Experts of a small language model: 5845 steps.
Below are experts of layer 7 (counted from 0) of a mixture-of-experts language model. Rows are named router (the router's row for the expert), up (a neuron's input weights, with its number), down (a neuron's output weights, with its number) and show model dimensions 0-191. Each number is 128 + 24 x the weight over its row's rms, rounded and kept within 0 to 255.
Before each expert's rows: a language model's description of what the expert responds to; "comes before" lists some tokens at least twice as common just after its tokens as in all text. This comes from a sample of Wikipedia text that the model never trained on. Tokens count by the router's weight.

# expert 16
It responds to: Bare space tokens and hyphens, dashes or slashes joining words, such as Master-level, stand-level, or the space before a date year.
comes before: "1", "2", "s", "3", "4", "5"
router [140 109 105 145 138 114 147 147 154 132 146 139 112 132  96 144 160 120 113 122 130 115 152 116 134 151 131 126 125 122 131  68 163 116  92 143  82 190 148  93 174 166 110 113 117 134 111 148  83 153 181 123 117 141 108 141 153 115 134 137 148 138  82 140 151 161 137 147 188 124 105 133 135 150 106 140 145 145  89 140 119  75  98 141 145 114 169 109 125 107 112 149 140  99  96 112 108 134 104 130 139 121 157 152  98  98 152 134 114  87 117 131 115 122 126 127 117 167 131 122  96 110 196 123  71 120 138 138 114 177 110 131 133 115 116 129 135 142 141 114 163 178 167 113 116 161 134 152 119  90 109 121 141 126 110 122 128 125 128 124  79 164 101 148  87 144 177 139  80 113  80 167 117 122 138 111 109 112 114 140 117 125 109  93 106 120 134 122 142 163 121  99]
up0 [125 135 123  78 141 152 132 118 129 105  75 142 120 135 177 139 142 124  86 147 132 140  85 131  94 142 109 120 116 110 116 159 114 173 144 137 123 135 169  98 133 156 183 153 118 158 108 144 140 113 157 117 145 120 107 153 127 125 137 143 138 140 101 171 154 152 145 169 118 177 169 143 139 138 106 104 109 125 117  92 101 146 121 150 122 153 113 122 149 125 114 121 137 185  96 130 151 146 145  84  97 169 145  96 121 138 126 131 124 114 117 190 107 121 131 112 164 131 157 118  73 102 142 141 156 134 152 155 149 140 108  88 125 121  88 110 143 129 130 110 121 161 135 147 114 147 100 137 154 124 128 118  87 122 137 108 163 148 122 150 100  99 153 139  82 122 155 103 152 110 104 100  63 123 106  88  95 109 171 134  78 132 134 106 136  99 162 109 119 103 113 111]
down0 [109 133 143 139 153 145 147 127 131 153 143 148 176 145  94 102 145 120 116  99 202  81 129 143 112 136 121 170 129 106  99  97 147 139 135 164 117 100 132 115 135 162 136 114 185 120 103 104 132 153 175 130 113 122 125 138 135 116 128 144  75 121 140 118 166 148  83 103 121 123 144 126 173 131 131 155  93 105 125 126 148 110 110 134 154 152 104 151  94  97 103 130 139 112 146 145 139 129  81 152  85 158 132 134 138 151 150  95 130 130 172 140 124 153 130 154 158 131 153 166 117 142 136 149  96 200 116 136 150 121 144 134 150 150 119 186  96 107 136 127 118 129 152 132 133 133 124 135 144 118  95 130 109 106 132  76 141 116 176 130 177  88 149 155 114  84 109  85 118 114  99 146 108 135 105  90  97 165 100  94 129 144 143 113 145 153 134 115 140 106 112 135]
up1 [128 130 121 103  90 116 129 133 153  97 151  95  97  89 120 161 138 117 150 176 103  88 172 148 154 131 116 176 174 137 128  92 152 122 140  98 116 132 137 131 124 178 113 131 130 137 110 127  98  97 146  85 166 118 115 162 129 105 107 124 162 148 123 101 138 182 134 111 174 135 129 166 104 136 151  95 127 144 121  97 167 138 181 133  70  97 102 147 123 117 126 133 131 109 142 192 102 150 131 156 124  82  95  93  95 121 168 125 117 112 100  94 101 148 182 166  94 126 142 120 126 107 148 162 136 127 114 115 134 156 158 152 153  80 146 108  62 161 140 143 119 136 139 165 131 119 141 133 142 156 111 155 149 110 120 118 129 114 112 152 143 119 151 119 131 161 136 112  87 142 119 122 131 130 113 134 143 123 107 140 126 115 122 116 153 161 129 119 118 152 134 127]
down1 [154 119 103 111  99 149 149 104 143 181 137  90 128 116  76 108  90  95 125 134  97 125 144 125 139 114 120  94 117 133 114 103 119 122 136 149  89 138 133 130 136  54 101 131 101 122 132 106 137  95  78 162 133 115 126 154 162 145 136 137 117 114 136 118 160 105 122 123 138 132 123 130 132 111 130 139 158 153 134  85 131 107 110 105 101 119 144 169 141 129  76 141 141 123 128  84 126 108 131  68 128 146 148 125 171  85 170 139  99 158 155 147 147 147 152  94 145 142 123 139 128  82 134 165 125 116 169 129 166 139  94  93 132 135 110 129 110 139 142 142 123 143 136 163 129 140  99 101 133 120  57  98 111 109  86 146 121 105 104 148 107  78 117 132 131 148 103 117 144 136 154 149 113 148 102 118 112 166 165 162  97 145 154 118 156 156  93 172  99 135 126 154]
up2 [142 146 112 141 161 112 144 140 100 131  71 107  94  80 150 147 111 125 111 167 151 151 177 121 107 142 123 110 175 122 102 118 120 111 116 167  98 110 129 119 137 107  94 130 139  99  87 142 144 106 137 107 179 133 124 110  96 136 118 110  67 100 141 121 117 141  78 103 140 159  92 123 113 199 113 151 141 134 129 154 127 105 139 111 136 138 118  74 141 116 101 125  86 106 156 150 119  94 133 135 133 115 145 161 128 137  88 113 140 100 157 114 161 171 127 159  93 108 114 117 145 138 109 129 178 109 108 118 158 128 119 177 146 128 130 120 132 107  88 112 124  95 121 118  85 122 146 123 124 135 124 125 163 111 154 147 105 117 100 118 168 168 161 123 101 143  88 133 151  96 121 102 181 111 149 145 119 131 138 134 125 128 107 158 152 126  86 114 129 135 170 144]
down2 [101 117 138 194 128 157 156 150 147 118 146 139 147  93 132 126 131 142 122 129 128 110 114 109 111 118 168 147 118 136 144 159 141 134 124  98 136 105 122 145  98 143 105 119 113 121 140 116 143 106 151 113 134 139 108 116  99 133 153  94 133 102 148  94 120 153 133 149  80 121 140 120 150  86  74  82  56 135 128 127 123 147  95 119 126 140 142 124 139 108 151 134 182 100 149 114 133 118 164 155 152 146 125 152 102 148 114 124  78  95 132 159 111 163 124 161 185  96  96 116 126 134 147  82 161 129 164 111 115 112 152 122 159 100 169 136  92  82 124 124 142 122 132 132 152 138 147 112 122 135 127 138 100 124 182 121 137 122 131 129 120 139 106 127 101 119 117 142 140 165 152 129 120  95  93 138 209  79 179  88 142 111 106 107 151 125 135 145 127 152  96  93]
up3 [ 83 183 115 148 143 114  78 119 130 158 117 108  82 120 169 123 144 150 136 142 135 137 137 132 110 102 155 121 175 117 110 175 147 157  86 145  96 184 138 108 179 117 111 122 152 145  85 107  91 120 146 170  95 132 111 149 119 111 124 132 109 120 120  83 123 138 102 151 115 157 131 166 160 132 156 149 129  82 137 143 116 152  85 121 139 121 153 131 137 107 117 135 106 104 141 131 140 115 105 127 129 136 130 111 106 125  95 102 132 131 101 143 146 147 148 137 141 128  84 123 149 115 128 101 114 150  99 144 115 109 100 134 170 103 110 127 144 147 131 138 120 109  83  99 140 146 111 119 178 125 132 157 109 145  92 126  75 133 131 120 131 137 117 130 173 154 137 107 184 145  82 143 117 162 106 112 161  99 118 125 107 124  98 111  88 111 119  92 172 136  75  90]
down3 [136 114 114 154 141  71 163  90 114 111  96 119 118 149 133  96 134 149 119 102 145 185 166 157 149 149 145  98 151 115 179  91 125 112 144 127 122  84 114 116  96 162 141 148 145 118 126 108 145 172 164 140 141 118 150 118 172 132 151 157 135 112 118 158 160 109 143 140 143  98 136 128 116 116 121 126 160 121  89 149 126 125 107 133 142 145 119 141 107  91 163 138 132 126 150 116 141 123 177 140 140 119 112  93 130 153 139 129 163 142 107 148 138  93 105 122 120  55  92 112  92 121 130 175 131 107 151 128 170 124 104 127 152 151 163 131 130 143 117 141 137 125 124 125 137 116 101 176 144 110 136  85 125 135 130 138  82 116  72 119  98 159 100 139 138 120  95 136  94 140 165 166 118 112 120  68 115 180 123 100 159 157 158 154 113 120 137 160 136 111 102 109]
up4 [142 127 130 114 131 112 151 106 132 130 123 129 169 145 123 144 125 100 100 137 121  93 124  91 147 154 169 155 177  87 169 130 118  99 122 128  92  98 155 113 122 142 101 122 112 143  97 134 106 161 140 122 139 107 128 112 110 113 107 135 103 113 132 113 137 115 103  91 112 139 166 143 131  63 100 122  92 121 116  82 134  92 100 124 136 118 128 133 107 170  75 110  66 116 102 106 102 132 116 117 139 146 190  89  82 137 141 120 139 135 112 127 143  84 142  95 155 130 121 191 156 131 157 124 158 146 138 111 118 153 131 117 124 178 132  97  92 114 169  96 102 141 149 110 133 117 107 120 103 153 105 144  89 130 151 191 132 156 135 105 129 153 127 125 123  93 129 154 140 115 146 134 152 107 134 140 147  99 122 114 142  58 133 116 104 126 132 106 108 135 158 161]
down4 [100  89 116 101 151 128  70 102 138 121 134 140 102 119 132 109 156 111 126 166 143 131 170 168 117 114 115 164 109  92  83 113 121 159 109 151 116 169 153 127 138 143 161 132 148 182 109  96 135 140 148 146  84 105 144 118 147 116 167 160 146 134 125  94 105 182 164 148 123 145 155 120 171 149 146 113  70 105  98 172 118  96 153 143 130 128 130 157 161 153 141 118 113 107 112 125 124 121 153 135 158 124 136 111 147 137 148 151 129 112 134  97 114 153  98 115 144  95 142 123 117 103 125 129 156 162 125 140 118 121 142 127 118 120 141 137 138  86  93 145 139 136 128 118 155 126 177 169 194 134 157 145 127 111 159 119  94 121 145 133 117 116 130 146 136 140 106  92 144 155 171  83 152  91 129 125 121 126 128 143  61 148 168 138  86 148 149 106 146 122 125 152]

# expert 8
It responds to: Blank space tokens opening table cells after a pipe, plus first digits and month names in dates, like January 18.
comes before: "1", "2", " |", "3", "4", "0"
router [137 136 123 146 136 115 103 137 153 119  93 117 148 109  68 125 172 117 115 132 132  84 113 105 113 118 152 127 144 148 129 101 139  91 117 154  95 148 128 142 180 161 101 121 133 140 160 120 104 117 147 116  62 131 138 112 118 123  98 135 138  96  83 128 140 119 130 133 158 137 116 110 112  88 112 115 149 114  40  99 108 133  73 119 139 166 168 146 132 114 125 139 185 121 179 151 138 128  97 160 123 153 132 151 106 129 131 155  89 131  56 160 115 124 154 155 154 125 138 120 136 147 123 120 104 175 145 150 105 157 102 129 132 128 153 123 110 106 108 122 161 153 108 111 146 140 141 122 126  76 129 151  99 141 158 122  91 116 113 122 121 108 123 147 147 111 123 128 172 135 135 146 123 124  98 133 116 149 152  76 121 128 119 121  90 145 129 137 117 151  63 114]
up2 [ 95 131 124 139 125 177 129 127 104 129  90 151 122 175 109 164 149 121 123 111  94 142 116  60 142 189  99 179 132 167 122 127 104 131 107 124 146 106 104 171 101 135 142 128 132 125 157 150 101 100 119  89  99 139 115 106 153 134  98 149 157 140  81  82 168 115 167 125 137 137 134 158 156 143 120 167 128 132 136 105 125 108 130 122  70 157 102 122 117 130  97 129 119 133 156 147 136 134 117 143 160 117 165 164 140 111 145 185 164 108 127 154 142  85 121 110 143 153 137 103 105 142  93 160 145 143 131 151 114 165  99 137 122 119 154 104 139 118 108 149 106 118 132 105 131 150  95 145 178  99 148 122  90 119 175 156 138 136  98 143 141 124  82 121  93  96 116 122 132 134 136 130  94 120 121 119  97 157 165 134 114 121 108 112 111 117 146 158 115  98  93 145]
down2 [147 149  88 112 135 157 163 141 116 127  75 174 119  94 113 118 167 115  99  94 115  98 138 109 114 142 115 174 151  84 130 133  66 110 114 126 142 103 132 108 132  79 140 126 142 171 134 145 123 128 138 170 148 112 154 124 123 134 143 157 125 161 116  92 121  93 146  74 126  93 112 104 135 108 135 110 130 136 142 147 136 121 141 168 146 134 143 116 128 164 118 139 171 121 128 137 130 115 111 119 124 160 113 160 133 148 163 178 156 134 111 153 135 148 124 127 162 140 132 168 134 126  96 160 127 105 136 135 126 135 142 157 132  92 151  88 145  61 103  77 120 112 178  79 117 127 103  97 147 132 129 115 121 151 138 146  80 128 120 124 142 137 151 132 143  85 196 137 108 135 109 146 137  98  98 142 135 124 141  78 159 108 136 151 123 135 155 109 117 120  92 112]
up3 [155 158 123 133 117 108 156 135 100 135 126 138 166 134 132 141 130 177 174 112 165  87 132 120 158 123 144 142  83 148 156 108 163 181 134 102 125 120 152 134 128 111 111 100 167 124 125 104 101 178 119 151  82 139 110 112 143  96 149 117 118  70 119 135  94 152 134 106 113 150 121 131 168  93  88 104 163 114 154 138 129  95 143 183 123  88 142 127 151 168 136 137 137 143 130 141 143 109 140 113 104 101 148 167 136  94 142 112 112 173 106 144 125 118 150 110 129 164 114 120  76 147 129 120 100 144  87 115 146 125 161 127 151  95 158 122 172 152 123 133 113 141 111 127  90 109 187 113 127 134 132 106 137 109 124 149  95 105 123 150 125  98  87 126 131 108  86 119 156 156 120 157 128 102 114 134 139 115 162 100  92 117 115  81 167 164 131 130 138 117 100 123]
down3 [153 158  91 100 153 122 146 148  64  99 117 118  99 135 133 127  92 159 129  93 157 146 117 107 154 136 120 150 154  84 129 123  97 150 102 144 123 112 121 154 134 126 141 135 110 133 115 152 145 117  89  98 132 106 130 158 140  91 133 164 110 130 123 117 132 127 129  99 117 134 147 108 140 178 155 122 145 180  92 105 136 129  94 145 138 105 124 117  79 124 128 134 132 121 129 115 127  93 186  61 155 130 115 139 115 150 154  98 107 126 171 143 133 107 185 120 128 160 159  99 122 125 118 111 140 125 118 134 160 174 188 174 140 137 126 145 121 108 111 129 147 112 199 167 119  90 164 182 138 144 121 137 108 110 134 159 166 153 146 112 124 118 151 127 106 120 111  90 137 179 137 153 142 154 106 100 156 135 140 106 125 125 152 123 138 119 154 160 132 139 107 115]
up4 [168  68 160  93 133 139 105 165 111 138 101 157 150 120 112 135 118  98 149 119 111 142 130 137 139 115 102 109 130 107 158 145 128 118  84 143 110 114 131 172 139  95 135 125  88 151  79  83 134 123 138 165 149 141 124  83 110  90 141 151 111 139 156 114 111 111 114 143 111 137 153 120 103  88 116 170 113 122 172 114 112 119 162 139 146 108 154 127 118 114 100 150 120 137  96  84 118  89 143 142 156 106 109 133 186 131  93 147 150 166 147 114 147 136 146 103 125 153 128 135 117 184 144 163 129 128 133  88 112 132 129 172 138 127 109  99 144 171 120  88 124 126 115 117 151 157 174  96 143 108 154 138  98 156 153 135 132 131 171  94 170 127  92 180 117 175  92 151 107 159 110 113 138 120 139 113 112 109 123 130 155 116 113 100 113 159 114 136 118 105 103 144]
down4 [126 105 150 111  75 108 117 152 125  97 116 110 101 141 128 145 106 173 115 107 130 117 142 126 112 113 136  92 120 126 148 139  99 153 125 116 134 139 122 140 176 111 100 118 106  62  95 112 140 147 169 168  92 133 121 158 147 133 137 131 136 130 107 155 159 158 132 117 143 145 118 122  98 125 130 141 122 120 156 106 173 123 111 114 143 165 137 131  62  98 108 153 118 135 135 132 151 154 144 116 133 156 115 130 128 164 141 107 113 153 119 155 154 134 158 136 149 154  72 115 117 113 202 134 102 171 148 123 176 149  99  92 128 121  49 115 136 104 125 113 141 145 143 114 133 113  91 160 139 144  90 123 123 127 123 111 128 121 119 173 125 116 101 117 110 100 118 158 144 135 124 115 147 170 129 165  64 149 123 167 148 126 161 151  67 144 114 125 155 117 138 124]
up5 [173 144 111 169 137 121 142 111 140 165 124 163 102 145  96  84 113 111 139 144  92 118 101 171 147 142 136 109 133  85 136 124  83 161 109 149 126  91 103 138 110 104 140 151  99 204  99 138 116 140  95 102 107 138 133 132 116 133 129 145 142 102 136 145 144 125 100  55 109  97 107  71 156 100 163 160 173 119 104 111 128 122 140 107 157 111 140  97 115 116 130 125 101 121 122 135 113 146 192 163 106 100 129 111 126  86 116 107 133 126 132 155 124 138  97 152 108 134 139 110 126  86 130 120 106 156 139 140 147 138 113 132 104 121 136 123 124 149 137 120 129 133 103 107 145 105 123 129 152 112 102 166  98 115 175 164  96 139 147 149 103 116 126 110 107 120 119 153 132 127  92  73 116  79 122  76 109 160 107  99 138 151 131 119 101 118 109 103 141 151 106  91]
down5 [111 111 136 111 107 118  68 132 143 115 156 121 152 107 152 174  93 155 162 177 103 106 162 164  99  88 141 158 136 162 132  77 107 111  91 142  81 139 132 113 160 118 127 149 171  97 129 112 109 104 114 152 158 148 126 128 122 128 114  84 108 141 119  94 145 148  69 143 146 153 100 129 130 123 152 149 161 121 132 124 155 152 154 128 158 142 140 140 121 140 114 135 127 105 128 157 142 153  97 128 101 129  88  68 120  92 132 126 123 120 121 149 119  82 160 128 132 124  82 145 141 126 151 142  51 153 134 131 118 127 111 135 153 155 121 146 127 134 138 148  76 101 149 101 115 121 114 135 148 144 127 157 171 131 145 118 146 116 154 122  91 128 157 146 160 110 104 138 154 103 120 139 122 145 145 145 132 147 114 126 112 102 182 114 109 108  89  75 128 104 102 150]
up6 [102 123 147 122 119 101 118 138 145 146  93 132 128 144 168 121 127 134 153  85 114 109 108 172 122 157 111 113 122 142 129 121 119 132 137 123 117 105 160 122 154  94 137 155  88 130 108  88 103 122 135 156  95 106 106  87 164 166 153 119  97 124 171 159 108 115  98 141 112 150 156 130 100 114 155 168 125 117 143 127 144 151 104 131 127 141 123 145 128 142 150 152 126 174 138 168 114 119 166  89 110 151 140 151 141 118 151 129 117 145  90 106 128 119 141 147 142 160  88 137 116 154 116 137 116 115 134 107 166 124 106 101 105  77 121 117 165 137 136 182 159 119  86 135 196 117 157 126 171 111 133  89 115 140 149  82 102  86  82 186 141  98 139 160 129 128 137 170 119 158 125 140 159 146 150 104 110 150  91 112 151 103 145 116  92  91 164 109 111 123 134 112]
down6 [108 139 171 148  97 121 164 122 146 128 160 149 116 130 138 146 147 113  97 113 107 147 111 164 162 193 106 125 127 165 130  99 158 132 122 129 149 100 136 158 128 125 133 149  91 163 161 168 183 147 132 179 118 113 143 123 143 140 137 128 117 112 111 111 127 141 122 152 140  83 166 162  89 171 159  92 130 110 158 137 164 103 145 140 131  96 125 129 108 111 110 122 130 138 120  87  78 120 116 129  91 145 109 109 118 101  96 142 134 115 131 128 160 122  66 112  92  84 118 148 138 111 148 169 118 107 121 104 153 119 124 143 176 180 130  94 133 123 143  77 113 104 126 119 119 119 173 155  95 118 138 135 149 141 116 168 162 156 183 111 145 152 121 151 109 116 143 111 139 101 139 119 136 151  80 111 126 144 107 110 126 122 153 126 171 116 130  99 152 126 146 136]

# expert 0
It responds to: Word-final inflection and derivation pieces on nouns and verbs, such as plural s, ing, ed, ation, ments, ities.
comes before: ".", ",", " of", " in", " and", " to"
router [198 129 101 109 150 147 119 103 154  74  43 123 157 100 110 160 125 133 117 120 157 109 156  94 110 157 142 136 147 157  82 127 180 155  98 150 130 157 155 115 136 158 109 126 120 121 128 148  65 133 163 102  87 119 113 149 129 146 107 104 117 109 111 165 144 142 119 127 134  93 123  88 146 133 112 118 114 120 111 130 148 141 128 161 109 165 152 132 119 142 140 155 121 128 134 120 116 118  97 121 122 100 159 144 115 114 131 127 150  87 125 144 128 150 158 141 137 152  94 107 126 168 165 136 156 150 130 127 114 160 131 124 117 125 123 185 116 170 145 118 129 139 172 132 149 154 136 133 151 133 118 111 125 135 142 146  93 119 118  92 123 154 129 182 107 160 143 146 121  99  53 131 119 133 109  83 102 103 129 105 112 104 146 122 116 105 149 136  80 138  98 138]
up2 [134  96 103 155 189 125 156 121 127 119 133 126 166 121 131 114  91 107 130 132 138 136 141  87 157 122 126 118 178 157  95 147  91 120 120 138  99 166 136 103 131  67 135 148 128 111 110 117 113 120 158 110 116 105 126 169 148 104 122 129 141 133 102 109  94 149 120 143  93 107 114 125 119 124 101 132 117 121 187 103 134 126 150 141  92 113 130 150 140 152 133 105 114 167 145  90 129 140 120  81 116 137 147 172  93 109 110 115 124 133 110 141 121 145 167 141 146 154 101 163 123 135 148 150 155 120 152 139 148 132 153  71 143 118 131 158 148 150 120 103 180 117 128 129 110 152 147 143 146 180 110 134 120 138 153 122 143 188 105  94 148 170  97 104 151 102 121 177 137  88 122 118 126 122 107  96  93 114 120  76 106 138  95 153 129 102 151  87  88 115 155  92]
down2 [142 121 111 127 109  79 122 128 137  84 129  56 150 139 104 107 115 154 109 116 119 126 134 128  96 133 150 135  75 117 119 146 147  67 150 147  96 117 157 128 135 161 118 105 114 126 137 141 110 157 150 138 108 164 123  89 119 141 147 149 145 165 128 112 134 121 135 104 161 120 137 140 114 110 134 137 115 147 104 124 120 134 103 114 118 163 108 123 152 104 139 160 161  68 166 116 123 136 160 154 118 148 116  99 122 131 170 105 101 141 131 114 112 150 145 149 107  88 143 132 126 108 131 121 115 129 116 132 141 114 117 120 115 111 143 130  81  96 134 149 124 114  87 125 116  98  65 146  97  96 132 114 112  99 171 135 168 111  83 193  84 136  69 194 113 148 121  92 164 134 151 146 151 107 100 113 131 107 147 146 155 133 143 112 102  80 121  94 113 134 117 136]
up3 [168 110  83 130 109 139 101 108 152 144  60 142 125 158 156 109 150 110 135 108 137 142 114 156  98 143 132 162 126 136 154 173 146 117 144 102 148 142 129 127 122 157  95  72 108 136 111 150 126 149 152 126 154 130 114 158 116 130 147 114 122 102 160  72 133 122 115 124 144 115 174 153 113 115 136 145  81 108 122 151 145 144 153 133 184 152  87 143 118 137 146 156 122 152 118 135 130 123 135 122 111  94 138 160 181 120 129 146 100 131  61 130 127 120 129 126 112 119 122 108 121 163 114 158 135 121 145 112 124 112  99 108 153 108 177 181 131 138 116 153 133 134 130 148 130 113 177  87 127 101 134 152 137 120 160 100 137 126 138 155 115 117 119 156  73 111 129 119 134 138 142 103  94  92  75 144 127 152 107  94 130 125 157 167 123 137 148 117 177 110  76  81]
down3 [ 95 116 142 140 116 144 106 101 110 106 114 123 143 130 119 108 123 150 112 105  88  98  91  97 140 148  83  89 135 158 129 130 118  52  87 148 160 115 183 103 142 136 150 130 126 135 109 103 149 158 142 110 113 127 151 129 105 163 121 173 156 121 113 185 138 132 137 144 164 134 105 135 149 106 148 115 166 154 138 137 121 136 114 105 162  84 181 136 141 126  78 135 113 111 119  93 125 140 114 140 133 125 178 116  97 106 153 106 158  96 149 108 127 148 116 142 114 164 166 156 154 138 151 138 104 164 111 118 166 162  82  92 100 119 101 111 112 121 122 130 136 117 118 114  93 120 119 148 137 143 120 135 140 134 137 151 172 125 149 131 119 134 151 170 155 159 126 120  94 131 123 187 176 130 132 125 149 132 156 117 146 122  86 123 133 104  91 101 171 106 167 124]
up4 [131  95 125 129  92 181 105 157 144 132  89 145 141 182 144 120 106 154 123 102 109 135 114 154 139 110  99 118 154 149 157 130 163  94 144 115 116 135 150  99  98 152 134 139  62 180 140 167 156 142  89  89 147 132  79 110 143 117 129 143 131 144 117 133 104 122  99 137 126 139 187 127 124 148 125 132 143 166  75 129 158 112 143 152 134 139 160 108 124 147 135  92 133 161 145 127 137  84 123 101 166 138 118 145 135 104 119 118  76 133 120 131 145 151 129 100 127 144  83 135 107 146 129 131 137 113 126 110  98 132 158 137 197  97 109 107 135 166 140 145  97 135 121 146 156 138 133 114 196 146 129 132 125 130 151 119  94  87  97 151  99 170 133 163 123 135 119 115 114 130 122 161  83 128 163 132 163  98 119 108 131 141 111 122 123 122 175  94 139 154 129 151]
down4 [119  80 157 120 144  93 159 123 125 122 156 112  65 157 116 162  93 118 109 142 119 122 133 139 126 122 152 151 148  78 129  62 158 158 138 141 120 124 128 132 105  67 120 109 143 141 106 151 113 105 150 102 142  77 124 118 124 154 138 112 102 124 121 120 119 142 159 130 131 147 111  98 121 165 124 132 106 152 143 109 104 103  93  65 113 108 135 106  84 106 121 112 127  90 107 135 106 176 107 138 136  92 103 129 134 119 123 162 182  96 124 136 151 150 129 133 144 104 123 142 140 150 115 119 157 145 143 128 120 139 190 155 143 159 140  96 122 143 121 116 107 116 130 114 183 131 157  94  91 174 139 132 132 129 120 133 178 168 134 163 134 124 127 120 139 117 140 154 172 125  91 130 149 129 143 169 150  98 115 137 135 124 134 123 138 169  88 121 106  83 135  87]
up5 [118 122 116 148 125 157 163 133 150 136 104  80 107 110 130 153 157 143 102 150 143 138 167 129 108 150 133 130  95 154 165 122 148 162 139  97 132 174 127 102 105 127 114 124 118 141 129 130 130 120 143 149 174 180 132 126 173 109 112 129 133 136  98 111  75 132 161 144 117  97 116 136 134 133 113 143  77 128 101  99 127  83 131 141 143 154 129 134 150 158 134 150 144 122 129 120  96 113 171 159 105 102 113 131 156 162 149 143 120 128 123 119 120 163 148 127 126 126 151 179 172 193 144 116  97 113  74 162 121 153 134 112 138 123 158 152  96 114 139  77 110 156 161 109  74 157 126 181 134 100 104  96 133  71 153 130 123 113 177 137 148 128 104 139 115 104 148 107 103  93 108 114 147 141 158 128 135 160 127 118 163 111 113 142 116 161 169 124 161 136 145 129]
down5 [ 95 174 140 111  74 130 129 141  96 117 147 172 147 128  87 152 106 172 105 130 130 113 136 141 170 111 120 122 115 169 144 102 103 121 140 141 134 111 127 138 132 155 122 141 159 111  99 105  85 140 178 130 180  96 115 122  89 134 117 175 150 121 182 141 132 143 128 127 122  98 141 136 157 130 136 168 122 120 131 143 130 121 118 107 161 154 109 112 179 125 123 148 149 145 102 141 132 116 149 130  99 152 159 101  77  91 143 119 193 131 137 144 139 132 129 131 115 123 133 138 111  95 124 122 154 143 127 136 137 155 200 165 143 107 129 125 111 132 100 133 127 125 118 140 109  94 170 126 156 170 131 150  87 137 138 146 126 133 112 121 132  97 187  90 142 143 142 149 148 161 167 149 115 107 117 115 117 125 153 143 122  94  99 112 114 106 185  79 163 109 139 151]
up6 [118 128 136 123 138 133 111 134 118 106  88 150 131 155  90 144 141 109 148 160 111 133 180 108  79  98 108 119 137 180 118 150 116 113 105  84  94 146 121 138 150 150 121 177  90 129 116 108 143 149 127 161  84 119 131 133 118 144 145 111 116 124 122  72 136 137 112 164  98 152 137 122 103  88 151 129 113 127 154  86 162 115 123 143 110  94 127 107 137 162 125 192 121 150 145 176 151 179 124 159 171 164  85 149 138 101 109  80 132 107 167 137  85 110 117  77 148 130  92 129 173 126 165 146 118 145 119 181 114 112 114  91 130  98 125 138 138 134 142 109 107  95 143 171 142 148  95 108  97 118 150 164 133 133 114 131 104 132 170 120 146 140 149 116 137 170 138 133 138 130  97 142 122 106 129 109 149 164 136 129 126 130 151 128 123 132 124 108 100 143 120  95]
down6 [118 106 152 133 128 111 112  90 108 106 176 134 188 107 117 144  85 183 129  94 124 141  88 142 148 144 139 106 134 127 134 119 131 152 114 146 172 157 147 104 141 121  95 115 134 116 120 137 109 144 139 119 168 118 126 101 101 137 138 154 125 156 117 116 131 155 128  89  81 114 167 123 111 159 131  85 106 152 111  94  94 156 134 114 115 150 170 151 143 102 124  91 175 107  94  96 153 151  69  88 134 151 145 133 126 106 139  96 138 108  99 102 128  89 118 112  89 174 142 152 115 156  83 144 130 162 121 119  96 121 118 140 142 123  99 118 111 128 139 153  99 106 104 147 152 126 144 140 120 116 110 108 148 119 132 117  73  86 112 131  99 115 131 109 100 161 113  83 156 108 113 119 139 141  90 141 146 118 131 116  94 106 116 105 105 126 168 106 154 169 153 170]